Experts of a small language model.
Training: 396M tokens, 5291 steps.
Below are experts of layer 6 (counted from 0) of a mixture-of-experts language model. Rows are named router (the router's row for the expert), up (a neuron's input weights, with its number) and show model dimensions 0-127. Each number is 500 + 40 x the weight over its row's rms, rounded and kept within 0 to 999. Numbers have three digits each.
After each expert's rows: a language model's description of what the expert responds to. This comes from a sample of Wikipedia text that the model never trained on.

# expert 13
router:535567480508489442463533540514517512441447473525516580429555475441459520511549523511567477554514495475461439479480526514493502525479532456509428458526448538486515449446504446495488553464567435499540472459528474533544480539553472518442544487550476482444561438498481479443511567472572510498538452451485524533476526438532520534431461479462510546565504482533522560567508455566472566448461
up0:492580482544466497498568468473452460505432495497499415533428531504493495493489550495503540447514539442566510547475494547484516483539508513501589504500529506548524472486504463513550528461584463489519559523472412525546553524484512588504511515515584597569512418474499508429536500532468464495422465466457456453452517510485472437493503492551532506430505529476555502441526535502514530435535
up1:525494524560539486497502518498561483505533586470498553512454490464546480505458491511517476493457510510524542438473471484491439516524504512488506480560475494558554520487550469468435616469457547546475496517437527492509525481463580553499527490562471415404571449526480525467489518483514493507514472478533523589583467594490538509543543504475499516433568522440552443536569496519468459524447
up2:534578491497508496476488504515442469523448470530494497600548462497495531504437434477441429410530458477557452529454523491465536477498519546597500574504472495525550487555512425564480490479467464473540556490456490510437515489510502461484449464450507440540473466471467554446507561493527430558432551452457539551523506498517443509478464491558498500554458520487526608479478531540505499497508
up3:522427532580462529479560558527507504480528542516503442550480478495533453513550528557552483530548542502527492501477507498572486454484510519494472542523544484545468486512462448477527547536492460518517516547454458476453501540434457481516567476478417528553478520521552502537460460556506481559480455458471491558451431489577499486492502472415400457450541453581492492563513464524547545486596
up4:476504425513524491533512517510428518406489504526561440492469468447591528486534516520516476483436506578494524453523392472462435515494531493443544500536505547464447488482443533478512467548503441506446493531488526504519528501550458528426521473471578545544498473479511479560450545475554460545538527527543524507447470460531404542547552552563566490484510443535554466508549502521532508488536
up5:533431431512468485495519518451526490382526449463496488453534466580546470452498469541538527481477449496422546463501520491482439509495512520422455453533462521492512521553483534477510481497528446496465471501481552469501517568492485492437481491549509506436534402517495517565460480483466531559432493539533527519456498560564520521557449451537485548510501526424594493478483425465546507511573
up6:558469525520512400465479489550509434462565554478445504467522434441536463534491495484429558495430444472478526503515550526470507544500507456549546526509514505497473575468541473505432485507454464576463483519497463549533539464547525486468529441517498500497494516502455542581521501511498452498463516526429511466553451558460532497384513565472575491550490501576493507460467508404509455488479
up7:508561514446501531479478481463473517460440505510513551484432518474518499481454529572551543530509563507457528448473539553462507496474492471532485465476513489513501388552515382533454442479477515495473431488467516442500510432453468518470591469466477491530546499536526510504564523446475519524478542553576429524562558477475511493595487520544504540460423518523525517525500585475472502543439
up8:468474503479458577504506466505513515519508576461490524563471443421515497474467468429495524498541463455501497507594482480529478564581454469517457466493494477517523498506458493449547413525578475478553526515491526522488494555501480483488507476513556516450553534514453541461572549413443495498499547544493520463428598580517463469535519544514569473466493491517538495545593509434534473531537
up9:459512559579480526482514579496543466494482502479486511540443486485479493463529465477479493541526482493486567456506452466593516493471571551489535466439436437581486536494576422481454466526546549525487502581524503546523503522502496503498497421497495442472568479559515523487510557439483529489579528563520515510499503435477547487512495420461440469464462555536580547495471571491502558513460
up10:423498568534485473510503469529488541452518467491517437461524537529498531400479560620517542456465522460484500441603497438471486621477483483563516486470495478529486481509502498464548568525502513471447531479488454472518461549506489487465492536490482569569478497497491465501608522558471535514515476486486557458502519457465556430510523467422479502482473477476433446485545476475555511524478
up11:493477494497525511495505428434519437516507463544532516523508557442575543495420546443500557621516530460490533439561536509440489493506554482604540539492491504457538533476474491512473497563455479429472506427489522479519471552525434479553507484461499435493448490537481504468498549514483418509498562570532479528484479561536497524548515539507456535490542472582585512461517486441499513484517
It responds to: Line breaks in tables

# expert 5
router:500526494492459463469561520524526536453504480513524580424557458468486556506520544425566499566468470460494485457529556493477441521473515496528440497533441509508498433459552452460440554450543439452537455458524449547544495566524455543465512456615506461460533482538474483470492568467514504449532448463451536521524528466529517521439467451482504569553543465560527530538530478540474512464487
up0:490553598478522522532480512443499580487409571553426536486487477443519446513486581522513511396536479496579510564468500478461559639505516515430487500493549467542502432506489516487501536451485502442533428503469517476462504497473446480518509489510481484527581520547479524462471518459424551552510551535455498478557490517510551464500485487479476490530535451534467478547506518497497519529541
up1:545459475557578543489493553528551489490447473472493474496560505477560513567481498478554480498497553544506497505471507480503433483479490453498513515571572495483531500471508482526550419452510525467482492483516543430486573492451467446484574475513617633531510511577527501403514494501519551490491494526484573478606508471486466570525433557477551503517549494527527469505508498512500486499485
up2:521461493483441475513520472492470554476484490503495468566461539542547468535496518560462524483457528496540556450483591541493577535519551512510508532569509487471496526552483516504563452465494418536602544474475432453491523452547510477563530483542493453478553410516518477511485586520493472537481514454522534514530544405470504533544455464476453506488406540489486491469553535470529534579433
up3:384521512451402487505467542461517507435518465478466470548475482493440492498434438500543511502520550495461571490486499490466452498534447495511558541463491464522505435511525474461517556497536521471488490465470556555551453500502481563471537470543476431529479373487529509503508523584485533511447551421520476499513567466502498438450516452500502461482449449530458526572561560512496504445476
up4:478564459528469489491544529447510471490518496531485499493544537460488544446429521531470479474625545487465484467537525502536596534573499524438465442567546570538464514538526456534471450520556505504559477484488462460502500534509504494570481522496553496552451546471526521470487418545473434522493439511527529567522533489513552444586477474566483513499553583561512473481488437471539503474519
up5:476464442456530480536542520459509480478607550417430475512471518478432528485461437579542452489495477459541526473498421443479442514569559476504486497497473464610415510528532443541534458463554561466497492495465511487517487560451510510424494500506510550463451496502493491440537473458456503508544482510466541467551531475448503509504519510467504516516446450459447512520469501492430539404505
up6:521418506530460546526480476475579493440531575526514457454499499484475562474497495518396511507484525563524579489469480522480570548496416490497437455570538486468514485466489450496497564453582508449415474508526533480467593447519543538460529487447526437484549468486455511497487445484606561559530508484452493507502446433468469507528482487534445518491531490496510499529540541480503486488537
up7:508583522526517493490440465570520526533583513487530487479498472469519562521451469545510476502483522538466510462438488519503493490533516472488435492461432473417477467503505488491558481481472542475527539502420518573436534473476465551454516535521471468552513491418409551448575518492489483558551529471463445501480507528588469520436531450496468492466551485440547452510536584439545442447528
up8:523562495461505587481559510504432519505473471512484492495522439473473529544414478413525490456495486537493451480427532471535509466452485486544535540508503514465513525493501533532577477482533458500531495506535600502586446534528524532501434535514474517554490510548511511466475430465540511508475443529494514432573392505498542512483516556539459516450495458520451525592460609450486533500479
up9:499536533522493517468498511590512490500512477512508534479507572464532450510487442464404499502441545547506476484529595518470480521546514508535517507489482503479497545491544536469599505523537498504481451562424551522600498525492445538499474530529581473453489415502453590494514508568542524548402521481530478475556446505513564515540471479500449542452422533503509456557468528552509456473494
up10:456495558478510530444517490581515526446453489505487524501411521423488443540464467528512522484494437531519570514491552532511508419468473514548564599503498520446514496490548510446530532490547485558544558586481543436495512517472533474478467501444528488487512482448492500524493510559524490480508460460558539538482495501569414606453429459470564460496510464534474445504541550527546533544509
up11:509519420493468451516445470522482479506537457566518507518468473449479535493518549547429496507463487461438548442539545562419482475462503529509506565581500471502512474541432465495506506588588531535541496504536493545525543542549493487606489503519486514489527543499522489382500529504582548497483537409563519506438466509502521494468517507472505513550525437491443523428519555514477512448529
It responds to: Surname endings, table breaks

# expert 30
router:521543478488506465488559558555557539449501464460490543476561454444456531500525525456569508566479477500558486448497561511479498537463546486544458476506442530504533454440514450475488533448552462473525454447516454553537465536606459548446550437504496479491553486504464507506458529487568518504523458485461550555472536446527510490442446446482530549519514465536558575527528463544484510392518
up1:520474585546544444523489516499480561482490508510484529534498515471547504506501523475488447492499390475513441482488496525535461489646536528507434535457444482547435511548544470398487550450465550496510546458442454530551480477514510509544526456539467488406493428478522517471544439500474481513499505525452487476515572415562542528539504480505468440494531504523443512500509536499444451514457
up2:558533455464513507512543534545506484495473524551472545508535539535435457515542477449458483524496475526515479485547477448435431495526539559493448453507569472483506494473500572486476523496504574487511536475458512478455513491618490473556564525526411453478530490488501513461503492557487481452473470468528512433508461500408481545530485491483512477464335546522502559554474557553488524453464
up3:490533467485549505503459538444525470570463499502482513501513535430511543553534476471538548542499479451522524504445546483486443491550424527500411488462436505548573422485480429475515480561483518486541452506521513499612560455452455449567528491472531553507482445502503481476520492442557464464463467457525522428513516410519516540540516463522462497529557494536515520466412466562524514478437
up4:550447569563532515528555550499533421441507556479488551493520482495601486486539530526504490503500481452437519570514566500482426479533469512549537468501484507507470506471566557483448466527514566493570577510536462563435460590503435525478537468534528544495462531560453525536448528476470464481503491499449477541445475480470518457578509536502454498563500493556466547466464512539424516486516
up5:461544515475511496484505509546482503454459491468596493511532500489443434545503407558466422567506489489556501538510454474468560526453493499540523477427506475566508426503499580538490520461499510524474480559465466505512530562521480532501490505481431576556458459435520458452537543505503427549502450518466591463424534540524450515506424449458506499497577470487509507529428504540516458498471
up6:572449505503592470498500579546505469502535505506527494524460461476489502504543565532504426413547517487512510523519568462519506576563477561508477584501454419443437508478512544483569532453453599515498546491487445460463581537488425533510536580518503519470509461486485540501484497502492501512490452499483432520468471495483476484453510524460440491463479555597533486510504451474524536488432
up7:533541485487556512512521506473530407532524561529442517451573542558412480538427495426504504552540546586474538541445470498564510532475490577545554496574466455456559569520436522535535502503488470491528500512511460564513498523530483460464459478470507495452500539526535458555459490409521516457467530530535434558471502493533462472453497520474555528494467491523492444529487502502440580537507
up8:560541474532517524537545536567503475490477455582504510367475549486573534465444516528542549478518477563517457564428465451557471513556471559472503517557408550508486441529533451544522493494444499449501459523480502524477493484513507476521501521556577485448442522559504483517523525497509459518509499532509514469525503488549615446449463494534481546482535491463533498490516583495584485501502
up9:553451420475540435545546532489527525502539490514457547494452446534514497500491556396516484485521484396462496541496556473535483492494537482452520441429585492457526475504488561489466478494548544495458545467541471529490503515482454546432509549455421486454494428534432581464567422482504491538451436460499472533439488509516487561461560478507451513485441498455508493492468514503555493507524
up10:478462428520421510524536533618478498423520507493556461503542500528492486456523502459476490427536559467509499470535551433420529509503540462514538466434492456491457477485481471556533553530465562546487465500473522430495494499514549522514442472532442594463445502525497566543467590529526494505484426508519464481578525484510528557449479523432481506521462464528464509465538483456468551506564
up11:549573520565511362492452476521500521405454485556446515481490550507507486471436517474535464422475486486494457538470529449533515498512497505433485526539463526523491425526498539482496508520497571465549482478517515493526500538557497465501473423540505510503518516518505418564453421525473515556525462484498498525508519520588496481556447523443487494462450562524519488583458557459534425431504
up12:462586571494505477545487596518507509513460437482537539532545437482490477501476497462498532490446539537535486457572472473519503553502485595544513532551459508487514486472549519480479432510493477517508493460586529506561532513497529604445429454529492541478492462526472538515442481523481441540401484506547555500529429478525515535462540498569544481446497518420522471475452436483521457439511
It responds to: Section headings, infobox lines

# expert 11
router:518568472507475479456528541505538509442508504487518530459538493434463525576566556437553505538484490512558460480466552489478462538477543475522444459546444506489515467412553437464499546438546473466544447426538462525553529559544446551443559474545465463509573474500465495469491527495539499529547468472481530551499583469548514486466482457436550530553542453518536523569535461550479520463506
up35:500549509551463508480476519507523546474525477532459531483487544493484460519463536493504542453450508513448501450584495448460537570555516450457527499553472499491563560491435443548453514612519506451445481500472583578492496540480549464529484547500467564503528537501528483488452542519496527496544498611459446485464530526548554515471508483535484521541497516584572519575496514449572567527470
up36:538477516461559469481497478520475533424445536466457458461482527415522524557538494488483497517577503568567441594494563427508512508508532527419496512515450565497451498532428529443476480495458544466460501475481527496507484527503491442484509490483485474456520565458481504468559513499511464524439457437521433545450483426539500538468532401484529411532449517511493521544458505437513566469470
up37:464477461484470539421535480506510517539512478531426503478454553459550491542495533462515427486470518533543503517563475516419600519560477441436467532511510530545531542438520553527478485465468460502524507532483611570536471489433482501480497482469497441438478494523456510510545450466526460474478386575503503538433558572486553513475521501520498514477426522516501494552502455479536543455539
up38:483508563497418450603481455502419464545507570511494499488483505553561440554510516504550508543478510490463506406513532491480566518513521488542534520496532484481550558443535484523512457478518473468546474457559503483532504436584397467534539503508485526566449473520511447484531507470509457574519503526455538487514466536483472485457470477480557526510462432511464495513483651525498523535491
up39:479535568508525579593572538447452506442558502505581485508498472508512497454475469515499478560474480485514526479529540454418527517477532573531433548446515548532492517492488453550521484529482467420464453477480483525450504479395372499482476464481510502476582490506495466488470454498505527533524542475533476434462533552447501510504410502460511465475434505515470541479539509487448477567506
up40:429455467491476466512494529497507501524462470515465523533594462500579543499477537511464434529457610529469582562494503465482505469456479602523447464487456505501457558572488535492443467481443480548566462514493438478477535462537507409543508481527491524469520436502484533478546508566465486516480448558509500499480460436510517513444473451460450529491443533497479560419531435497519508474460
up41:492480532513497519491504502521493418409592477572459449556495504563512552525501519535517470523564514579514472485575523524431517496495446507510477380555545460474455472598510542483470512518490513523539535459518473520463492568507503407515500463500468465506456551479513471539450508507413447491499490532537458557466477471508463531501543537527461541416463530502460493535456490526425463449505
up42:511448415464465512515512515464505539484446549508495506496470547477487524600437469421520489547489587478510547505501444565499510471465510473477519486463474545498497571515565449561543579439528449455522479479579565532475484472539428517531498482569501513460485576462478524491549566464464533504500529560560507501465477587525516526480430513546517488461440496478473481527525549530436496511571
up43:485542472541489457485559525564529489589545523484514502505568461471536515584451507507448560466507486510537525488526483430514492493420385474536512511507503547481426443468502485518422518569554554456581435518493547430548461527518462557505488446504524511521472491467477491541515509513450551519542559508513549481517447489550472562486536450512547505504494527572514482457513544545436470434533
up44:491476509524505464476491468466491498508461458543520472433462492585465472432522395469491484515554438467468496495512577429484434541517522563565419504411481427498471428505473449426473482439532540499532512463512515483453483448525501433475485475447521514538546497507524470463457563473513533533484580443459500476546549447429499514526526540502449537474535523477503460462556530557463489535476
up45:432493445523392425499478575458540466488484540512511460486554532407554559520491457536482487573512540511563516497450488519505493524499454414528525491512508551494478509532509491542524508485525470494494449502497497493542577506464480462462490498522494529412452467469529523502424506525455541539516508516519507420421523558488458441513488564537396514497569499515512464475459537522396526447523
up46:494555506544453524566484450586478484516544437488526538483516553571459478511490459486471526468517513490513431482465482565485510492556505502557552453455450525536491524484532574470436537538516540549554541463585476479517489477498441471472543498526606514482527467539514521518516473511539517502434556429445484487555606472520474571459441476453534458522463509449495534512575519556450490532518
It responds to: Word-initial consonant fragments

# expert 16
router:514533486496537435479534549515534543460490489531491532431561462450439522496565549486521514536483512451513485458476583509496488532466549497579435477528437548491516473464546452448482533447561431513546459477482478550569559547518441536428519471530493494498561492539496535468477569506568510494566454499480528557487514439522515503445467471471541567534502478554472549576530427547449520462462
up0:533477577540460514528528443557481501565478520467531456542483492433501524450490496456531499479453554511472498477545506507524555541553461444501489561502520458581503456412527527522502526505498499435485544420539458489480467504456528479575474489534504517505494529475517496473542533409509458456490448539454525450521502453547520500444515456546491434502496531506496413433420585540442487495389
up1:507493457515474547505499488458544437460446499458506482559536503466525496461490524528529483415483449488538546499445495540489484444444511458495514567484443534451454484484454541550473478495472450469512521469544458527525479492470528635547629493517438444478466451501539571478511482572479497529480517580527550504469580497521507452489448513468462539496517565516473466492461460438515417466480
up2:412500557488481455492508448517492515498519488475509486453452502496560534591606475489499389557467457566522537479470484478541530524487543515526489458494444582398455481468486516457500500525535615502529513440451457490530491482496556520553554487482542550513515433461474430515519551489520457559499512492530492523541502517496541455559516565420491525504548498477536534509510430462493529521497
up3:507527504490513540537480566509438551527428610451548544553511481486514505506444549419485496530495480513502518519563467589497469462469541497517563442542424518569515471469501504426520482578535509473510442405538542460518476552498495512532440478422543460464482517490511515541409539440568472524439466483485497464483545561484512453461470510479493506549457465540480485525476489481486509545452
up4:491523601435511454521492478492488552440607539492517542510535522465573561525457533489424531548501477572493457534534474419496489447476480532546477479440555411503527541541493478474463451496480441474560495511462490519496483499476554554507468497455440499476451508452519539549444519537557498420545501420442550487466474520480458489458506503475492505574544487516487480524491416522509510521431
up5:371500479457485551467455452425434498431512470454493487523507462491532439466489532494492489477497464522503433512473517483467461499481475496524486472461503573531479546450537490461507443450473437537454450512438493483432479430552503494594509507501521485504592580587472512448476519488480526518564467574465518530527520473486466495431499485494496468430482469461504485558531475612481499527489
up6:491536469443469480460471483569490503581509509546470517478466510467456455463478490473447523580568540418463492477523518486490496608493523507501514450530570506514520524553459462493387482536437535558478528521517489481464457493599526496499519466481495487524513459501463446455495552434497503504391481467445572492527487533582504490505555482552524500530506517447481496524456530518423508409518
up7:471557463492504488556562492483476508523473448557547529555453469512518567499451515599485512518526470459508511506529543476461522496509498498517513530493525518567535556466468540463479479485559492444504430530552413430452537547490499487465503562508504463522465506436546507500539446412499502563425494531522572543479466552522514495460388493466489516482458506475517442444592445513505467516408
up8:518408480459515428521572577490521546592519512420503503520507511483442437479474571424540497510537545516502512535443502499488520434515564495503523475552514468513471466501477478411443548504527522478480536515539474522443573514446489445510487472532456444531462416477499535483552531547461460518503567446410525505489532474512572558469574472515495503520502537470548526479496566528517486538536
up9:489482499467485407558514520538515576541481502479466555452519495511442459521499566505537530468481481455494459484481472476520504480511510503547406519511458452453467584484474562484500452523492513487530443428461527482474537517467514554442545530562563468494494528485459590519491486518603449495575497506504517428480493492516449547472398444594505454460531468449509469512470465478539423515504
up10:434493420506511525517538517452495463566479480566388562551558431500454530488548528528511524484493530536456480469497535515490486486533547495489489512550505541436520583498473511433466444482543486501465484523514492465514423541509492534458598502495555522414486500477415447513517525526473497492456549569464453576557510503543531525492562521467469471501509459465469480547414474492499511526590
up11:555515491494458489517479548562517567489479598490482504576514553470560460556498478519522434531454494529547554454461511510441477511521445474452429528489473522467555466491451471484546486482486552471549500368550551502501448449511530499494490533493442484529481477462559586558519462450445446525519460558523555536446545504500458508468438486520470466464540490542534460468568486448533505542500
It responds to: Table cells, capital T

# expert 7
router:541525488486505461467530501546570523482501491492525553433549473451464547525565566485567491555528512469496438475508540487474506519462535484561442460557455560513511469455510450458468532441526434501555442468498475562529519524476487522463556461532497455462559479510438579505500561484539479457536475478450553523459543431540514534434451503460515536594503476551500499560525409569462518466495
up1:490462465468490544458519491432457515487471517456485452495455482459470553527470493469470495467483482500504477511524549577511485427431557520493495559464532529483394471495476539491480485493549555465496411484514511573525510464503519524491468516557500452475499484474574470485552468523519436546547389488429536417489512390477507480502475537557511543428561463504508515456454522468485579439538
up2:383487460577570504532512491530435531544473517511526561464485536509471488492489535526575553521530491477536544515531546548496511435505523486492560421459502529502493544460507474571490418555534461445547519490481468487499506453424520591474500475496537531499550512548462508472576541505556525484451545530505557474575459473452448565421484530533476484451504483506456528532466518517541520425471
up3:586489409556547523513490558493456569519480508516426431561506502575521565506481478519488412473444467541574453483478501463547580490540445542525498598483477454480537471493484434505473472469503466552597525520479449509464485514479452478484456470545512461461530507481481434525545528468541479498544451487457499529460539578482483484519501503508521526493463551513545472480513519458484428557442
up4:476530503418467465501502467448503505488478572455462422438478499583519518487419524537584452529488461543583510422424499452500486510510508517488417510471478501440549591478465555482507487490510518458460557510496534514473499436500521473490570523435528487508506476521527481579495527491456514551508392516477428558536427499516518536530535504502519522531498514457480459446497495531452421519533
up5:525503483527499489495464520486473435465513501476460472475558507438534554501459508465471575496542503451503458518507540480474523577451543504553506600538547482545466509545510487448461459439541560424437544470552468548488479550459532457483487508491560552515521517448493443433468468469468537557581556512544529451532473505528533549465542563419536539474537562503492474437512483490451406496505
up6:547581492499485455558498510539450541438512494488573508494494542514460485531559539543463482407503494488439462577465515430411561515487543579468518501436462524511421558463477489548503469546504460572453493502516536506539517538565490481519456505519433558415472447483538470525530540526450549535385507538520526492499560457488483538518497431505452494473467489510496490477446527518502505511531
up7:410519502498545538451493541503502439487547539509523491447455457521561502476423487508535476548456516491507455498435494512509504423508593528465447467515468488472383502521478496460500531506526502473480494388515439508526585444428447491492373478477516516443563487526453537502459503512483465518499446493462494422511478513553467529449498495521539458405507472507521524457514504508494531446481
up8:566515471466530534536468457515450499483566520588479517447470530446504436507486514541493544449505442479513507499500527507515446498494510456506560474483470464518446473522483446438526520518470400540518525457461445535542529508490462564489501527454519532508472504541495516557502501515459511548412518482523549612494500407495530546473558524501471571458502439470482438464422376469477460478485
up9:528521507525489523515383557518503516512532481469490515457500507512511512438510485513539501570410462455507483468544557524519417513512536471468527546424521448518551534489502469514512591486500501471540515617418508528529490436435517547473554482517466493508504501512593505475474518558542515493514502569466419486489507537498479519605475540483533550496455516549520518473414491493480599511504
up10:450494486477534463503521530487523467519562530473531528509519508545509506504571498526531457432510501461509491498409476517571495566541491564512508535543540457532559438548472547565491396522539420521538498509545534557441452528515530491491499443502546524476516428475479454573446514522498496486477522518617494520541546424456565586467544483495524467492522509536491490509438571568485494546487
up11:534517449571587582501459521441466522556538514478487487528553474504428492512516552488531537485504462554502509456531566498499534531501488496466569514521506429441538542503552517527459506528433472403511542447524473451542458487496528559522450453522510480512484467424557497522502532434427470556468513478500462525503532503509528567515496467482479399522424499505546428532501546579472479566477
up12:501492483468478492424578490501488529485517463507510516498444461545483517633514525547480527405489433521504513426456466566558502542507449515468499459513489448463482447522547563416531504513516533517545493522501579484536504534515504569523487443535590488462423511574550558455486521511568512552435509440499508455513544497512461557486439492557511527482415463473490475494493535475497480505491
It responds to: Numbers and common nouns

# expert 52
router:513567492478460427479568522514515536443495539545524525453537449472484537509545533442552500547508501434521435427496560489481466554493528498541459452524474528499523480424560436469445540463545475519531486462538452558548541530564446524473569447606479484437549485522469494450480545499535485470544432473469529570480551479527503500462465546471512529531509471536541551543518447545442517488468
up7:512581546484509552486492438419550552527550534459525454411496457552490532548570432509492422531486534511481513522560496564501523520545539548524545431469445455491580459490565451503480517535495473457506485509607512490460481432503527516555476509408469452513538524523553489492506508520455530510511474529494456532406532490513510532515469485458524466456543462547506497513540542485460469577462
up8:525446501488573582457549478527459539480519446471528546464482508459472542501478546435493511546421543517501492511533471554550540469578444556493463474599488539536381490462482485495457517537516501534494477497523489510503485470469490452460485495433538476508504544494492527495431448584462492518440568527541521496466549510469563496441555467443594519490479549568482506517441516516555475496540
up9:528532465544516401480510559566483441485457509461542525467495476460525467502464546470541520462512545410474534490534530475452387531466524477474532496518490440553470459490457511504559467498509511550475538448484479500494489604487511480513489482466513498544415554540484498464453519480499412459491535543527538424450501505464530592559561484523482483435501500501440521478467491598515573482507
up10:465528553503507512462556525542566494533501513484459503536506482518490567528532461472405453429471445466570524426493485511463525380477568482515503454474516568506491518509523505498445539424457480469487479454455488498434515421528541458534502477433543504484522484501530512484523445510465498490560485538513572522513457474472524475374473503484493584558544518411546513467515466472546506527490
up11:546504420531379488468421564445505502459495492477463488486540397458509473502442567578472504531568489473476518531516487509461533484487514488556523507488478478546482453402523550458524407496446537488528473515527576545479467515468516563457482549524505473524499476466470552481501443495498512434511449503482550538490451553499536535455501576455469540480515472558429500484497443486544502517555
up12:508517502512515447431448567483495459512481561475522516560479453512554521465476548391530473531470569484472537526540551498431508478494504495487501487423528534461506483408515483452539500449504452555429508479470491506471547463560494463482479592496516479540575479427495474528497552447522545479457485509509564507537539575496482501511574495491429447493462579511504571510490503502450506397478
up13:453482485416475529461411614487528454489557442468468510496450434536511554468540528556456475479523483529435452455509583506512533494442471464512475512531456513531463502485482481585499547475522502530512568509476482465522484533414491475476429543464490558510528474567437505440534486551472476554540519447520466578518462482491471532504448515449432460535507483462494529441569484470495466540479
up14:516515586494481460528472448535476491501465445463490460538495573511471531506492526576492535540507476547491533483549511469453509543511484506587549544485513470456529457463510558490565618537533480603478583504471541503581560498479485474480489550466548473423435436532553494483487476514573521486515449546490528542499496496498561460529487530494517551535516512514449462487485564597492442529529
up15:553492520429457538528499437485575472518525515591587492519526469509500518451469487505535548486452452479496452523529508493426556498394532469505536510460535390552492493537461453531538476516469491507568522486512495576530515510491524421510551475532519454469559529459507471481525512528477529519417540442532529491500625466533441497502490474518440495469464494493535474497573581522476518515509
up16:497513475521504528462459533518524459461528439499453520492558604505477482495534500514514443423554553558422458495522442522544571522464539403485517480502437500546426503492505468542474521425534449495519546449462474541501491481527474499585449458539567428494509494478525478516487516484431523536480452473557487493468524557462510517475541533413531446430479438487475524459581508470518553488491
up17:495477484524496503524575452462564494471534420460529531526556481447430448464560458560452491525519532555445581550501489571507452530482546496464539529443419476517472505502483539493523580463509518478482516442542436510566517451552529417526448487491513541525542506529551506601506548460476497475470551492456483449555456485590455489496535445459494531552511497481465524437480512524540513494503
up18:516457465559457469462499448493518474511521517570505547541397408505497530550576511493467510547490488569440465553492476486472523468496537590480538472431488508390504472462532499481546527539501519536454470542535486554532541494510496478438504476495518490550575414457498499495515483444484434597490470441510570495492530501445482544520412515550448471499520461509519449501482464523496526538540
It responds to: Line ends, verb stems

# expert 6
router:530524481494499432479566539533537529453521458477511544457542447434472527548552531487541497548516489472539435442502524525483548564485566475537443454527435522519523430438501460463495551433536438490541452451545495558533485565493432549461521461562489456462532508531460524470486535471543468496543453492454521571458537448526516550462465507465544535568545468568477522537540454544451508456509
up1:502562492545497466453618532495468517495484538464500502458500510569466435577490469464480526494464501530534479471536459476477497536549499541477517462510517448554451565551536512502550511517404533501439457442519518520464452564425485497542569525477444437498567518559515461469481446456485484460448459466468570493512543443560486465471475522474457547488526544442483600529502503515565507518534
up2:554525441456594484494536438517478490515531512494473471546540492491485479544483486591603465527578503477519496491437522528504500497470471602457490504402564495478454514562521538465464495502515542521454485573498461422499506538471524515485522506504471501399502496578491546488523499548519528492511484490540580465519414498484389506472460516440520533491510476517544473418465481517457477530482
up3:513570532487487438507490454543532509484492537571476464509494536454422512566515537535550577505510489460472485543496531560523498551538478457555372465522538432522537513512520492453491526451494483558442484482560568490503465535499547448541470494458524450526513610515531486486458489526487416502553521512438495504567437554480536519443544449516464505518489489475527470428516495514512591478466
up4:477499510536501509490562462480465506501467554433446524495547475526546537502548506469479454520500496521500470510580427483510514461552521482438496441465394555513490514451488500480479499479431491480528469496592441523512540485499474591522532487570550471556518455487510498535440528528530571465541489463472566531540520595509490535426474498450484439455422483570455490563489488446460460525565
up5:494570521421556388473483578476485493498527562519463528530511505540557516516508482509548512467511498494506504486463511467519418516430464450499472552448445463488430589553487543502475546460468547532467506497546511600576546487516512499431519513505508582436489523536459442505548523509535480535496530535493449537562525539520506504513524533538484457581538473469533496535522467563420541483462
up6:537594532520533541534547472505499454556468537518514520478475501485511502484467509480562517531541432484498499534380550561487482461492467527508611541484498544517473481510577423466493540483489427548513486577494469534531489500510507451517536533533522479512466427536523510471500528518500407507526481559543537476498458475482466464523461501564463502391482526526481502425528582484571434542470
up7:492547530508503424522561502458454460422447568513500487510464532524492492495602513529408511499505455462505473465391498539531520509489496490490493537447464502535514433522517469466524466501495422474527494558455459495420507516511463518558522496485480540508544432514560520571457466468434500553471482531551483492555497516561511464487519531493527476373451497443479533469437504513479520453410
up8:526482483496551491472550496418493444431479487433470555432475569445565468562523523501481516561535463493508476487467487525536470466559477541501530557543450486492509485502562493487483552445469450464425546506485519508547505456540487500543486501535494506479467572566524482457477564532512565451450478645423444481546495577484508500470462523433535569486463485506491520489534460462461530505503
up9:486453488485476528430477470487482479511476450425525509527513471519566552575572522486472520548516412551458563531525471514451508408480487567532487506449444521463513542505529488572525531498480478511534520441478513526425489563569500471487545504502459503530511506443520518487590478475482465595491532421492543526469432560561449497463477488526496482523429501497441502530533461597473538540505
up10:478490556536483562551523460529538476449460465540488477522465546499486484527621527565562452487533476447505458492522479508506458523489466544447520533497522494448528473485523515537543512512496510493522486535509490539566441507441472577534454533514444455459464458436524513546528474615440490612418500510503549478532463488517511523449452536473508468536464535534459494436485411526552562518463
up11:503502509492460471517514465502498494520437509490545474446491513503539492528499608455505473567563494468417546548458469518485514512548460535576590466446498526513491481431494505582453523467477433495503497467511481504486561557517501500511501407533473483522539534528458529489467507480561506510498495440531513552438475500553458531502510534464485459513442448493459419420430555568522393489566
up12:477482476488427475530487514536479502583462480465465476431525473522495425434552523466517525473495496506494472482515539429478529543434502534522484491489474475541485463530527588435527447468478467554492520522518550444546517486511479539465510519545498504496514452423447485534555425430428467477420415499425433557524470466436482468543479508496511569499419493478445502529512544532506600495486
It responds to: Word-initial fragments, art